{"n_layer": 9, "d_model": 256, "n_experts": 32, "experts_per_token": 2, "d_expert": 160, "d_shared_expert": 256, "activation": "swiglu", "moe_layers": [1, 2, 3, 4, 5, 6, 7, 8], "router_score": "softmax", "normalize_top_k": true, "routed_scale": 1.41, "balance_loss": 0.00925, "balance_bias": false, "router_z_loss": 0.0001, "n_groups": 4, "groups_per_token": 3, "init_std_router": 0.0148, "lr_router": 0.000862, "vocab_size": 3785, "norm": "rmsnorm", "norm_eps": 1e-06, "tie_embeddings": false, "optimizer": "adam_hyperball", "lr": 0.0104, "beta1": 0.9, "batch_tokens": [32768, 65536, 98304], "seq_len": 2048, "train_tokens": 306000000, "steps": 4689, "dataset": "wikipedia_en"}
Below are experts of layer 6 (counted from 0) of a mixture-of-experts language model. Rows are named down (a neuron's output weights, with its number) and show model dimensions 0-255. Each number is 500 + 25 x the weight over its row's rms, rounded and kept within 0 to 999. Numbers have three digits each.
Before each expert's rows: a language model's description of what the expert responds to; "comes before" lists some tokens at least twice as common just after its tokens as in all text. This comes from a sample of Wikipedia text that the model never trained on. Tokens count by the router's weight.

# expert 3
What it handles: Noun endings and nouns of measure or place, such as -ation, -ength, -ities, area, north, population, usually followed by of.
comes before: " of", ".", " of the", ",", " and", " in"
down1:504501511532492510453471506484484516470506514510469532510470512507478483473517514474529503487516484522503487532494489536503490496557525473508511529488491519478518505470529466515487554509518434497458484524524524487481482468546531510513487519492543493526517515477463546524521481489495496470526528535508471485481518422493505493523499441510522508472445490475496519490478466499522527526506494509501475504539476527466553488487505539480510492506460450499547468505505454487506508519490485510440481487533520495492548508503515490514499489509470543476542521520459458506514506478496518485458506548526518473481514483477516553531530488504512506514510535517519492437489497522494524474516471478515440495528523510501470492515517556505521457508478552514512469501519519480486512478514475
down2:518511516524531528521499533505469523458501562477496501473521492505576527503473525495510530494504492505524482500515519487479468521514523510526470465560518518474512501494510510505519488499482561473497504531508470474525534517530517524516522489453489456476479494504517494490463503500519497460511539509452525516507509541536484477465505491517502542519460538521479473536521539493496549473473490514540488495469478470506466524508491511464461509498501528469485514484537511523496477488499516496489471484493488490463459492505508494475473512572516468530520497508505501479464466488497467539506495517478511479537495506487482514466511531456526550492560549460509486495492528510515488496474498475493484457477518484503461535525481534491519511538528520510544467525517514543540462548487501
down3:485503466508493469525537490520520517477501463498523489499514439485455524461528499496555502553521523516456470500489525509527521499505477508525473472508469530500528477516477455494512484514502515523503493484511510546505537474507504465467486513492529519514468475461508517490459487517531497489499497475493470463506500490499539481537527523511495480517495466486482514488490508497496502486471501469470456546486512513508492522455465530479524487487507522503460506525483512507494503586486495512504496469472513506500462497490472487490492491545483504486549537482505528465502504522476509484513514558478478481534437509471520509471463504528538521524551486535572520502478493471493510482456484458526444501490527481479508489540496493522476457494530470499536555448500495474507524510517465
down4:496492466512455480465544515559555517497456518449528515494446492463469499519518502510505476490460483500491466468505514512557528510521476525518496493508491483466486505464482477491519479516484520507518432511524481488500503502533518523503481520496512484545506487510482526462482521530504526508506530468513510477492493531491506495505523544500485509498463541469507481492476497483519513488519506480502493530563508501505487537496488547496474515459483510564491480521528511487539473470478524520481508470489473512475496506457518468471523510465479443499503505506456501498461433481532559509509516539502467508492518468541493536457512516517482503481550514496526519527512475484480531463524537453517470498514492507477480498516510466525517516466482466466554554490506501511493474491497490
down5:516476461493480461490487424508490500474486527490487460513528510526508489568491513498526521506484485511453493492457524551491515444459453512508487469502486480514491529499489484539500514518514519518512536485498530479478470493534487508491548498522523497540461494513480477527483455493485477493485487482506515533474491450524493541473508497527546516532460536483485506479470507520527522482512522509510485459460507450533489464542507526492488497487508487501494505490491529516497414489537473516494514523465490492511532498494548548485456510520486517536523463515458515479501476422503510489466504517501506480516479490488492503502524492492518500554586504502548510537501496459533464521532500491503514496510516510491490528530534533490499497504489519519500524489497485517499499513542497
down6:481531504475486466546487483498499491454518493522491496526479457520504526510481477544483496542499459492485479499535499516458470461519473513530499521465472518499473514535466490508491460475506482477526506517451494495499510499485493513531529503535535559447469526509455469518513545503483506509492498488485515484505529437537525529511520488493478480507492499513507496504494489492515506455505495529491467526509515481490480460536505501487515498490503478455485493466514568473458499485493482467552458463500488549502511499506441530493461497513480498490494479497483493509490537501509513517515466487539493526484454486511488502493523537498494494500512482477535527549482500489517520505478511478532540564432517548489520489502492459528471504520455503474491470537517531530502533541500561
down7:528544550481492507483502501466509465500492497472511498512496487475545520506509486512490506529487465548511503501480535502509517536490483470477521518507488511547488499560496507496527534526463552468472490566464476471495455520478485494509552478490522494512508467503495490496529478449502445554500457475508505494484464452491474502480467455487507471531530496501522487494498498500479552509490457533510520531483518478494517466437489480509527470519473487502493542493479509506503474531546512507484478516466503477500525520455524536476518531475513505524495509498524522470465467505510543567509536510507498508454516460498463515473489482500495467556481506545516551489526520476533524483503525464513466497491496497510477508523491463505524522503499480478460485486499490475474476536501533
down8:484573528482468515517457511503525482502510548508507505443529536471484443522539534532506547508500502482507526505502458476522482480510494468547474506523462490479473544486450536538470475500515493501529523535527464501470474502490503534500526540488496484501514513508456527526495479476528504525478493506472492474519525514475518541508457488528473502539462473484570496524497432531486481523499481504463507468516479536502504512504502488529462507475517522460500488529517523494469504483500491493526486480494486482496491500534473519509531514515545510476482504465480469495502467514487529514493516527483473481493475493528518498522481490491511505472527536520508487527505486529490459503518468473482520496580536507514469531484509452476463471520480483517504447524476496459513525470494509
down9:518458448491522490504499492522513444496497479519531514509480514517489505495537448530491488524499512504493495474503502487485492504502494456481493486446525489501519509442530489533506471484493480538516514509487512495504497569522516517468514487509537538482516522519487528512499513505504556462479509461508504504507505466482518551458502512483480483487527480488509489514458475514482512494481454500515533500463491477498532484497528485474487483485520480512496529494463544512521555450487461463524535514488522470549496509534471490531467462531462567494448490530515543497537523518501444489512483463484465476442519470538515452496509461524467511517472501492507499519463475489459533518509477522557542525515511499477495485504501472527487508494536496478510503514525497459476497525483522
down10:497498530482453471545488498501493538533505474487526522492519506516516520484507496481470546531514489458508530440498471470473546511480493513472487545476477492524488488472421516470499467498528521452533532513477503472508518520512513492517483477515455498472490492494537472471493528481499496472498503473482552508465517488488473492532495503541513516496491466474454494490479508469523521497512513532483518528497483447528523534525561506490514542485559523472480535525537518461483490496469507472553547554476502513480474427542499499494492516492516498476501498483485541492481502480508481499516520496503485523531462507524461518476484476492488504498524479528524488551512494484476465498474531496489510471497477510508461533502505456525498524504486475514503493539520489551503506508448527
down11:503504490567506484452493474479525501490483482497457481470479464486439507514511480481536468515482491515533518504480518528513493487518485474485491450477497522546461522501500505524532508490495558522489481507452539452456457498517516503494450529486564505527523537487524543475514487487510535491499499448510484513476508484517504500483466490506476511510519525447526534495510483480488479501541503528480504525499528528516554493468499534490465495496521497505561463520471519519530459532494527477493510446497497483543519499457528495490502510523495463479491507505462529536489534486505538502476469589530548512511519477521513518519503488503536489484547521527509507524472473502529500509526508515505474496520508495498468510517519512479469505448488537520534525504509500506498504526479493
down12:494495512517505512461495477492491460516502491516539491504493516465501466542522509513503515509535477494514509484507528502501477518511538502497507441491536537520519466519523485522488482485543471505504526452493519493460488486499490507428482519450504486526503509483505482540520533501489482534492510517495508451505473422499502549538468525499533472470453469521518529466470516500495528530490528481497464527477482473530492499482497472542485481515523462521492443516529471563540501506506470477493507493492520493535502489504542495496501517485481552518481477528514485498551499475506495472502480490557540538454552522485496457469487539519501467494529497514505537515509547490487513536493498486435487501531509485521531496476511496492495466519543509534489543483465522488483508459505491
down13:521449539496508483489510518515494521487509519475473521462527526502495488484580463521503486558517520461512510502511512489497505514519530489519530501500516445511485469545520499515486485461460514483509496540456517457528502493510500504457485490493451484474487504504539448471533490482491545521542534502495509469505515518509466465486516469514518548490489531545501476499501512448480508457502472505529496484491517509528553469535524487448516517493509502437544531525548490497508485556504507521510517508523500486492471473542541500512493487504489522519554491450514507509504507459470507484560529493499489461490502528504496532503473478473470484476516516509515501483502513543474493461491482467511493502490515514510488539521501489511500507509531520519533460538515511471473503569517515
down14:506523507505493484528509509484497442534475489486471515508543441488527453527524532486464490486545483531506484515506524498502519478488508502519489496498542480477481475497467474530463453465557478538522502511502495500503528519502493478522489489455528567520499529548502540528494485517492482505477501496513498506496443472494495522512480550512521485481532519519508480509457519474483508502461544528468474456547533538457488524533476552491489450506524505510528475501491501442512489489495507516506508512488501506482486512487500517551465487515479524529524432470474525492479531478506506494489488525476482487526482488456528477498446533562533494498490489513533487519538515534502481477460494501547507490513439506516512481500525507497494495533515504508544486497500509514524496522534456
down15:482520509483492484486488502525500492554475486495529490472533498465529492521487432461520519506512484476544501473507514484492507531496470525506464518507504537519527485466477506550498492506478508534486529468521475543435520512484483486469539494505475517506548539509489496502499531507498506496475469498461512545536518612484478512469463489473515525507469506518546531501457520469443536520461515498516505525510503498448477520520516472494504526509490506502485499518494498520526470513543517541508518487532472492506482505520457503521542497432470499478484500508487542470493512477526494453496452458494521531499515482508515488469513482549517522511489497520536490544481488476504492498470499531481517508466496472503477522500491519531501480480527492466469520504496491539494462475472521
down16:519502527477463478519489519507485505510493438511525489535483458440485479523533515501501564501474446484503464548503526441519490510515497482482474534488506524441521515482500528547542479508520471537517454465493475523512471532530517512489499491505485474480513487467518467494539449526492472507469525510499507499472526540504507508537487509440495448495527473489473507467462465497496492503529503441480529498516542484465483463507486499511504499507490509488466508512467525499475512507502522532513465515507461490502471463463476513492512520477533477526504477462533502516492530492530486495489516484444509488501519490513488419485481502469518481522475459500500497521507523499496495534513508461519518486508470524518500501498542470509456457497491468518491462479470517525493469483480540
down17:485501518500489511531481519499539495474492482474523520520527479472479499511487476508469551522470526493506442530454492458509532532508489467504462518486477447501507473514521503488519490522504503499504503488493524559498534538506515505500519528497452522505490495510514502501481505516479497476509518535497494511489506587482516516498472500519500467481477476477529464499522505520528528555485457521490560512481483510571502511532511526499516503507524513495484493519491562453492477504468502511527479481524489512417490521525474534506470553503494506473509492454498498509516469534522472506475510493447476489518527483531528487516549501487480548488483500551511508485511504492492513472484471464451496491520461471548467499481532436509519498514461486480498470510534482541510500475495523
down18:475477497491498508540519543506497551479500478569461477543482525517533535460462504513520490481520508494446488534485499499510524484519541509515472509535534504467490513483496503441540502524496553528514489544492453493564489512514520466469475478503472534486508494546520490497442504487491494486500521504465512510496522484537511445476527514532473480510525534498519479544504510503497486483511519495496536498525517477509534494461489504489505516500495516495530523481486498478510455472491497517514460477500443525483452526482508476480483501522508466534510479457523505520495499480507497509529521478527500472507479547514488526469531486446490551491516484513479480468484500483525472507497505491519474476485536541502492539518486490448518526534485527488538491514518459526560489545500542
down19:513503476500477500501476484492499517496480521495478493498505513548544496488538536473545554495514528501478536497517466484449519510555471453519516481484497530517491488493490503492500501444463502520478517538450503462511503578475476508450511457504490439470495519529480552536482504504491533499505504506508535470498538444508503448505515469518502511497487455515497498507476473486495455509513531504512454503532476505516477475509476514510473467521461515492504488482474487484479511477503519519542500537499524498477509438497562522492508533523498532531504520487496526470489514524503480475523508498517502501505513470453499487514466489491512496505525476498464487558519501469481446503529520457504493513489507527496500525542549525522509452538469506472544483524522524467492493472496476
down20:487541502455503458481535473512528540488494506513477469436462467467529512487493490512488461465528493486508519508491542513490470502474541465503546493524530504478508488515532462441487496477453501455528476511486521503529466518473492447503473479478492486533508522523495508526527491499510455467524477518528504497482477542473520468508452485508541505509491504491471484548501520459479501496489485502487467504464479480467471456509489553512488492492481527511466528507494530520495510445542496479481495517523513502492503490488528443455495488467503467569504505504475499523498516527530483496512510546433537518517528521481497505558501511478476469511513498499452501502499495478495538452490492472540501515495513513497505458490553536459493517505499491476521512505481527515487474529516499
down21:460456507487512495462477503503479456515513506502543504464531478491505486472530487500556508487493514504557521473468485507503474527532505527522524469512548522530526491492492512498484512518527470525510492491497478505447484560533508510475480476463465480513494473538503495508484531519534460497479507512499513539517510543504502468485476506511509521447526504482495509488491507508495474487463517467499506514488473444507451442442528489504479517521536483541496502450459517528527481514508504489464474528462488483538532486460483504509484510500503489509474498518550469520512524451483539508498475521514537468491522501493459481524494508485480502486501472507461507492503443491502529527498523519458494493496515475552486516532535563507526515427490519461531533526504497513532466488505494
down22:510520481516435515517512511498478525490486466504540508490505482468540465537479518535496509515475509509441484530534480504562510542505518528474494558475482488464468522447480484550502537525474525534494467489538518502504543508495514553458501527484493491506552507489506504506513466508514499465493475514485478526485500542475510493532507509476511471490488496527492505504485499517497518478542500454487478480532487496529503494536476541543539502475487476495494433531493477514490516491486459537491507495466504507495451483461498449537496498516491489493475479522484486531512485526502483531486510502450505495476512492530511401476506473486518476494477466533480489534504496524493503547531518504511501512486503507487503505501514458534482500497447469494507503459508480501516485435465520
down23:518519494523500507522518478499482527478535481501561513487484509517539481470512458479469496547488538488499531492512420545482502546548489523521523551511437502483526495526490498488513509492517501488506507496501448485535521521494490479492515484510442472518520525477495470504503486523479486499488521482515491488490525531464488535511521562493481497465508467521511461506554524505559486533516524496477480505541465520487512458545508431503505522498503472484519518505488472505470469475470479463480464512512472457491485526516495526511485507486471505462511485534472519498473491489497505503516474532457540541522482526511484463473488460464548514534470524452453475496493497478511498521505489507459534522468505507478479526512468536500504512503476502518482480532473521507514462517484488
down24:494514519442482489540539471492516496521493504507522541461537494482511438510462485514500496479513451466505481495518515528511499507479488532492523501514483491501505519525500525473471498523521499441500519475462483462505515484463515495462487498513460485480468489497470539445492495483504428536528503507511516495509550561508478495535502483468531520528508448481511551518526484501495479527549490525480495522531495492473479492502478500516508518530487488464494488556569473492530475515513515463504445476500518503502454510482537523492570498514513456480470494491496466547473483496555482493496457456498487517467495533531478513477505505529514484449495503495475492506533507514453511482459517510479532480491525506504484484486501487517473487498484481504484509482481484516484469512521551
down25:479508543507538487482491479467490481511538427541511501519508523521511503512495472516520480456448483554517509494521509457508512499506489520503488494498521509508484479520480468533484533537504495520492465532518506465470472531564518485477504535512507460508483471462514525501495516546461488478463539494520469518507477470488528502520518531423487462488500473497470536500470497495520521533466495430514483521472531489493487481487475499525489516458460494509510501545459476483508415486523473447458480530479492485512462502460507477512502504490465502513483527505511483518489514506539498494479486461504501507505536518497470436497507487488488517495496467509505505499501496494523508525499495501511509500514486512481547454467511544479446484469477456482509536475490514534475511481484479
down26:445485455475495472448526481493542486506490501503490487489504512462478463506505536511515482484479526503479481523498508478528503483457521492502518497495534539515460500502516492482499511500489518526506542504489545495496510422519516521443474542533544444530470499486474509496539483487500501509491492481474495501493481436513524511483484498486527457523454513472459543480479495518526508438494499457505519482512551515529517486464459512483513495485514437528505503519508493501504521493506481505428499507513518503557505519480527504506543519523458505527497497507529460482491509487478515535489519501469475541497515538526522490505489515444485531509490521487509497484488474514552518519481502510509457494511506484460545501492504497501480481485526491503559520484521506427498543500535466
down27:511486462471487498511495510527521461475519494543528497515498463494465472505525475506477486459507536565545465471491505522483487472506521512517492472470510504501499497520515474508577509471536469517453456499486496508506528486524472476574522507437511505486492479467518477470519456538518509512516484491487509504525482423458522478509477505505521528487545496498497498491513489522539567484548487502491485507477496502502474477482493460506534508513524521505498485527493503511514486494468440479447494501467525478505540517464532515477498512485515512447533532501484500518486494507462541493483570514510515504511476513504493482500516468543501489484506479483509502481567551515460538469545490476488491498465511534509506480502547481511519523465521481489491503499506496490495486502528500
down28:479481474477481500469493504476474449506515512524499494503467532507499507486513494493474489506521486523517511440511492534504512513452537485500527489526513487484536503552551490507469453458435500497503511482542526513513473478515514459455517510492501471507474478494480456487523532489535492487511516525552493516464474453490540500466460557513489486483503512510480526449503518432537477470472473449542487527471546505475488492497482498470512484474488456461500482488514487522520486510500475519463481536519507493496542474526520519486527525515497517502485473546447508498495521459462523488493486510471476499501537539510510499515512520482498467473476514525514507484475497499507525540525532524486420498478488473493522485530499533478510530509526483488553472460518529485484511505500496
down29:497469510495530507486485490498476459516468479531511504483479521510450545497516498515488441503510495528479556493447501507516526499530495536506501473515529514501506466519473451465493517510532448476496521489516485555522516475464470523525515489505518474457495529459529501509524486556522493517472472532510492546492478482490468513531498501507493493465500494515530501474523503486476528483452539522475432530493504476458503471483555498503465476517504472500468506489513512512501496462513459467523487451525528505530549487515441535462505483465464503504531522548517501475508518555503508499507490536486536475481492508491479518495489486545508467497453477523458517548509476505481512489527490508521500540479475520510526453493530522490510493487475497471507492505526504475450527495526476
down30:508491498474512481505499515511458546491525509505527525530539481467523533441449497502526497534537516473510521512532494472479493484512466509491536510500485489486476471508487493500543450492493546516498511491477506491536483487457544491504547506541508495509494470515549522488488514482489488497483477511463481522505548506519498493495520519541509542505500510472525484488538510481499497467527450495497489551478520490540506544539508494479532535490507529506512493526509544540468493524532526487533474478497437476509452499527478482506511499538492498470454500469506522510477509496479506488533516515530485493501482524520476506461499498499527514532556423506514504487504451487497487540508470483474528502442508554507470541479441495449493513516507470516539486494506535502520483539528500
down31:527547533488512520503490484492548524517520470446492481526536514516509534506495498506478504501460483513491496515501510498482501524453518469483478461494477487507511489480514483493501514505456541480491446501535489490528508519495468479514536497488525459493502506522547459492545501511434536466491473472508501523515475456503523492442492512504483497492537482480495521496505474516517526483490491473509503466542462505489496465499496548500527552483500479508508534502521505466513485528554534484473545502483554498483459524499540472511467488493508495512481495519506495477472529473510481528474485482475520507459462530431469476508502551513478524510479489505483495453466516444494507532475487503501495462504489435460554485490539524502500515515486469453520494502569512486485478505514478
down32:508501511562484478481496532512505504501507485517473487496512511547535480519479462426518496505503501527491487480468503533448558483442480497484506452522541484550497505507489459486525524505496517490495515475490527498569495448508457546492495456475494525494492463476481498511541462516471502502442476454520485473495506485500539520485508509467505505504529463488476502502511476506475512548492500530483500503486513550504536498507485513507503499460492536499543478505511467522506457548451514510452503496480536533540471506489526468480511482475503475499536484488553493511498490480496516530530491465518485519514471537499489504498528514500488506531505508517495504448492519521518516474524484497496478505506510538441530505555498475492551490474487438470466497498508469506481481490507475
down33:542508533468492488517543529493485479510495496476507489550494552541534473483502502502474526519496477483503455513473479470475473526514477566488520538491492464489531532536499534496487468513518522481505545502495524493487495519514474505533452474519481521453500530523492522501471493477529483520487504489509521472500506418469505498501527492488457493479511436479522502517497526481484500540478507525502533467524506487547466504487470553485535540511517517483523523503533500516475491489474546508492491481501506524519500467493499539520489515552498484489498498481499524485452436496498483536506523475513468512550455480493473519469482517503503518487529466480500494483468492536501508476468501562516538481509451512480513532484518488474516513509443559464488514497494499490507501502475445
down34:513470466528481511484485498537506519541503488556544505493525445511460524488524468449480557495510468498511478491479477465499528563528485535472463522569488527513496480466514556538505465512500503529491524494495472506450511551526535496516507503488457483477502514472536483533498543496496508506505461540500551488530508554508504514483483469508488482503511490487517523518490503486499540483555552506488514496483491490511486537484528478466517493540481500468517523504464513490524495453491489545527518508513516487508500484525509549502488500498492486504512533476469509484535541505494501486490471461513533521516489532503481482449546499483525489523490491465511525523485497468440523538492475513472484499493545547503483469488465521502475502478533494500449509499517491510477514499473494
down35:479454442535541436498490522459514534483527477476480511500493491506508510488540498525505485494482490485516466533494525460484503482513467475457477437473508516497512498499449510517456562493520492529503511534461536516487495513543500497487463484517467513510473491460449449492517461489489500480527499512505512490515517546516454515476502518487515508510535486536542532492492468463504444486504499470489534511518501501520534480524498476513481522486520556498510481529486529514526458529501506455502485469492500492493564497501471469528503471462445481532518488509534466497511477487503480521496484465484494484514506517549478508535452529462505512497473491522473516494526477495525486476492521499506531509541502486542519511541537469514491525490476502547475508490458507522525496475496468
down36:537505467474488522475501523509455494495505501518490505468503462493484466518482490516538486473480515513480492486487481442506452490507533518547471487481521484517534512515539487481477513505510451514440502483536479500456517509500520520451563500472483470495548510485490479507450504523512499496498541525489498483483489469526527512515478503498512499544502473510465517481457496531511525482469499471502478485495514489513475466525525552519507515466521478484511475488520543547480504481510525469508506475522513476508499498449521497509478468506497482497508520499549484450539445500520496511504493489520517474507489444468462468498463506494514503499483498464456476477481493497484496548527508516546472537551521492495511446535553479511498463489446490512484526496494467447522460446513492
down37:508491488500515518539510494472528537534484521483499518484501546484501541487526487532498485482511535524521524494536490483491505484523517500485506500522483504500472475455467529528485523481535449537496539504508482537487512540530497512488538452537496529500477482527485539488486560502475493486532480496491505475476514503540511515529502485469455519535511468506493483470509469470564485517490510479470515497473554526517507465500468438487436481500508510537534469497474511528473444489569480496506489455518494490503476511454491466480504474511500483518473518521492454477521455521491514501490514538491529457513492490484509511505449502520538552474476537445495475517473491493501492506500468468494447471486514512511493528474456491507513516510455490526513496483496484488492446526492523
down38:500486518456544506470499493483557474492516505522479515492477493517487505481471469454545475519473522534500499529534493504500501467499489470546521497520467472506487485483487510533483528475473522509471494483518497513475531466505564514464489490501540507533552504483520492497469472468468481517493490474503454506513492496496511495467485520454439492495479517492510505481540505503532462489523473495496483485505512538507466498452460515447502480487504494511505519511521495528541511529530527499414504501497471517495507520499474445493498434517497471515501512524478540509506499502485511547513513527526466510498547551462478513496486570513507526490509547497522476488532512506549480521503479512518443490496518494439521528534471542509510492488493463542504504531507488472519509473480497
down39:479490464507556497534501479536474496481501501523477503479479540479494473500496480497540472479539527504492492477479519495515473493484485489454483476525476504532442532514491504540510489513514477492447471478490502520497514534474503501467487540516478489498422455496489542474452496474486502523501531502481446478487529599465517493516474504520523514517491525501507451541521528497477494559487480471471485510487525534470489521515473527508491516530487480543486517508505463541471460485494489475512495514504525519530481482492519475531498487531503516461499486487509478501536449536474546479505510500525501486535498508490499506478548481486500513476504507536512519515501504563513524510542457478461509501531521550521512448470531481513502499491485471525550513518516484499508491524493521
down40:495521495485468484547516532502536511526462533498494512527522498505539512477486538550484576530494524488497522508476510520476473440519481500505516532532475486474456516465506535445521495503508492505494524521523474526531495471464502491550473470472493521500544480502518508506491459465550502525521523502483508495468503492516478510540495535555534502520513457478502474524519517514506512457521454522496491493480535519500525513510497533509520518491538518498537489516544506473513499521514487500525509459514504514484521480500497496486508543520494458471519514506460530520505476492507521508523537506471504472536488511514587509489469466526554529484458498507484503471517455503499467486469494460500502481529488523511478506472475444477506515533500516543492436503490504527523529507511538
down41:517516497529474520527525491459482505509507528497519512526503510521482479508503456489428531521519514477509438445524479538496552491492550500515545495482485509495488540497445474494521451490518480480488507472474485513527517533491528499467517461520468526503487492498468534465448508514521474519492487452477481541551525568503511520506506504532513497490498484513507474512493498466499464521490501497459533515537516510522512477462467519492477481539490489494439499496526474514474509479466543499523525518489523522464498485509485521526529507480478489488482487499508506538505498514463455520543494532513489492508498475527494514504491506519474542497524515504552531494451450537508543482510497523433544532492502514533486495495510523515509502554537478477499514505504458488481476479528526
down42:485486558546500515472530480489494462506555486502537498484487492487495506514504479522547557547472534516509483514473507473503494530528462496518471509483512533528515481535488508511497479505508479509481504459522493514454461514506500487488511499526511514530481519498456498478500487511476474515494487529524494483524506534483563517567493502475450502485517462481536509491478526537464490501490534522495447550460502538513489489488472515528507497522538459536531496508533546502516516499480460474514509471480520483509455482503484509522488535471460501487518481496492481484536449547532536457477534567535506488478507487502525483561497523528522489529532514510501492536492511492515506518495513518485501495526526488487514501501533465499540447501473500522492531501478463457541512457484488
down43:505502527513531512465503487480515449491499495477477481448519484479461472497496468473526479511504438536504463494479556505498517490482512481528496463474541431501497502469500481539486466454515493474512491467482515528459526480481537503473475535506513538511541525497516505492512507514469506509490507453504473481538467470518508513465457528495500487491510540511499502525505521495496535496470516519491522490491514466478481487459461512495504497536513500573477476503542477506498493477466490497450531490505542501456517495476509454501461506477518504508477459488481440519534462484481540530499489465511489500491491528510482535594510531487467462515519532521506492497503513480523547489496513524484500487508515513466508480465525544489498490529520514506479510467492474476499458490527465
down44:529477551522456512486518497503517508474484536487494497532491457515497526466456523514532522480513492463513550488464479491484551490509461506477477498526493523494515532474524539426482535513476517446495505506477485531531449458454508485480470482500496449495526465512499489497484488481511506547546530530505522502471528508509452470515515461565510469514469506505482484506532484490492506491500490512497473498517461538479524526471526470449501505507505511474467510468519488512472496513460521482483483440520522516511529468493526508467495510515518493529561497475497443471530535475498521505550533468505491484525510547492502551486508496466488458514525495482474502455523501502480511479487498507489494496515521442537471531485474499487509480521489537515512482512507479497502523507499517
down45:500500503483462516510505499489492489494554484459524524514501493503478513472489485535493495495490482519523486495471475511454516490510487521510472484465502452469512516505521516490544511485465461492492494503499484469528509489532496538509510492524512513524505499528478515539503450507466496531518519474483526462505464407504516525495431527461466525522549463482513511481499477489501502473493528507510530514462532523497533493499436485485493491455527528488513476500532556520508512536522431492463457484474498501517434466474538535478513488496520492498533499516459459497527527489462509501511548516475520517520508515489496518513444520510509478480476509437539481475480502494476507481474506541505486497501496481504532499457524490517530504484465474494522547472490531497459507494536476
down46:472522498485499492508452497557535549505448523493465505491522531464448463498469543521513554466479490518473482516493490523485481452538493517503543466521498523473455506486440516522502484507497471493493469480484452477469509508507501549464473529540491507520489465485553545502500500519496502484485501473499458528544496534540473529530518518463512507502499491477497476499520514512483493509561492480489494486478508498500511513514486529489500483523493488529499461467535489553496526517479533506520523509481491560474444489500460503486538471493520470473492541488511529503515516557515509503517493496520530530491457495476555468492486484545496508492516459471505500515521502519446491514495500498446516485466523508480527529484531490523504485474495518476486514502499520497461508475485541
down47:427482540462528487499470511500511485494528524471511487502528502479497511491499506535520508507516524510495538496498492536515470513465488543489503499463472468509506497493497518495474504526509463517486500485531521506532485494521496466508482506488533485549523456519491564476503477491500506497486494471500492517522496511487545492497483551515518525533488478515508489428507543494533495509442515516527514504481511475526528482528497508537523516469477495526453469517534464570501496519549516464486461515518513502546515497513537494506527502495481516462507497530530462473491533477506523531497544508492501506507529462488485497535526458506532486470498499512506478494504503489559483527515524549481512482493491432523507522491516452522525487463494480514516560447463512525527500446556492
down48:502493446491565544501490498505508483511511495498512503459481528538492494495558499449546494460518533482500504482473500507497494488469502498478490510503523475515514509532507519489520510513520509471475511482505459512535513513490470494499530546474446482505440508511492497541469482451517524511490476468501530529462507623497483474509494510491487493499498513529507504520489550503451470528499524488526506489456478530489488489545517469519497528497528481529528541500516496538490486475518525490526478495516499505518475528506458521504512504504526480492482480511473506461517540508495519493485505512496539468511544472455456504500549493469464469510511497546507504418470503490504529542480513497481489471475529484475533486454501481525513519470466500489524535500515529485500501504490520
down49:475524499513465530526496466558522528494484483472507477513534492536472487496510533495472522437533484488522501518482468503489512492524468490481509477513478468492500537527513458508461543525506507476506518508509519491494495523506505454517465561491557465525472547486487521524518485507458532539521503493503557506476508399490516500469475496532508513507502527515493519542501502522486516518503495510490531478518500517450488493487534495484525485497500473498516481480462484469465539497499417530507464451478492491489494508487486516486495542495525519461490505495506540500443521502494528546507483501510524495480449480454516501488527497491458501439499488461455511532461471476488502514530495512494472494472522514526489503471532515490509518497485537487518490489525509547500517490498476
down50:533512505513459488479477507520449457480486494487542505522525497542572503518490521518487541477467496527452508485481495509516522528534494502507502497456481497469498489486516473515530533494504518490480522494491550486476495492530491507508510505506502445508480551484479536532509501514509533493524510493493489503493505459493523482505466443506507539475468496496520469499507534490502585516502552527508489498490475443480562508520513461534500530512475514472459483508509478458496534467464502509469486502496530479469522499501521536518489508487493497459489537459479507452516531482550492462481516494546508525486520504472524503517566477524460470500534489520524521476483513498497503478498503552501472528522492453551503518504509504566507479504512501476524515498533543510508513476525497
down51:501492500511527475453524521495517510519550474487487493519493482516525486511517465505472532487541471483519495465502538492506455504502515467513513473517447515486492574505510510465480464446465501506491486508490504512466481520463518467504527459519487510490478542451514548516479504509500457556530504515483530503515505535508482449496517493511490510473519545486488470497523514489466440472487520501522527500506488506499495497493437556473494508467492513498492523496499481465472532472508507508492511564493501479471483506526491490488504484490498506508510484427519507556486544525488499461530486518496516523474484513463498519499469462492477496534525535564529501487482512510468525535489534487503555508536507517557526491460521537498532508480496542481479525491481508483504532467536497
down52:543461503527524479574510499511458441504522515468501492555482518528511488493460504517496534509531475475528505493498499517500474510496459538505490551515518491492523502518542521497493480509523467511482487484488498566459472488517514513542478493494534567480564523534528484479477474486520516467460517485484495510479521532496504471508496459511484495463523503477516488504471516516492498484481499487497496466517521538550472524501519477556475528506523491516550518508506507549518498502495531492487504486499519523509459481514507497505463473532487463481496507463500512492527504469521476557492533498524517525481499444513512495508520526509494488496504495476497536535514503540491516462486509512533520488494461469514561538476488486492532541522495501540481488523435485556521496467474515
down53:467503516520438543537470542513446487527466508480491501479500495526499488487496528528480521544484531494478520501559504560532507474484475487476485542488440479478495508499496507499466495508522489451534503496469502457522468550498523506476484510499467518439493521508486531533469490536489474534501451537499468471515495536525487503519520476476523490492436496481522501511541517534498496534524531565500503514536467490503491509496531502515508506484496448465495493491495501473475503471509501528490503514507516484460477499531467517515511504498491498500469502519481494494495523476516518501520555482512497512507498494452512533496544479471509467504424519494519542513473482501510520492473498491523530532490480446502454471479443499517488486508531530505499466531484485509500517512548531
down54:475502471527459483496538469549473528502501535533524549504498574493534496501491494519481515495493509479521509530487461508473481467477494495475509483461554517513506504505465474506498493530543521463528496520509495498539528497504464526543481521522474453503435477504491566479534477479498451491509523487501512526548479506526496520484506508460479517516492465508508533513503476491491449521517512512494463535497509538488490481483462516468518507545497490434533508487506493561461501540564515490471492540480505524496526478490491473489466476510512498459474518529488457465514521535504430514494511520482471472494475526505454486512498489504512505499507478490528541449496482560451519485490517515508489519503464512521510474507522508506491494510506480491513491512501526493470479480514501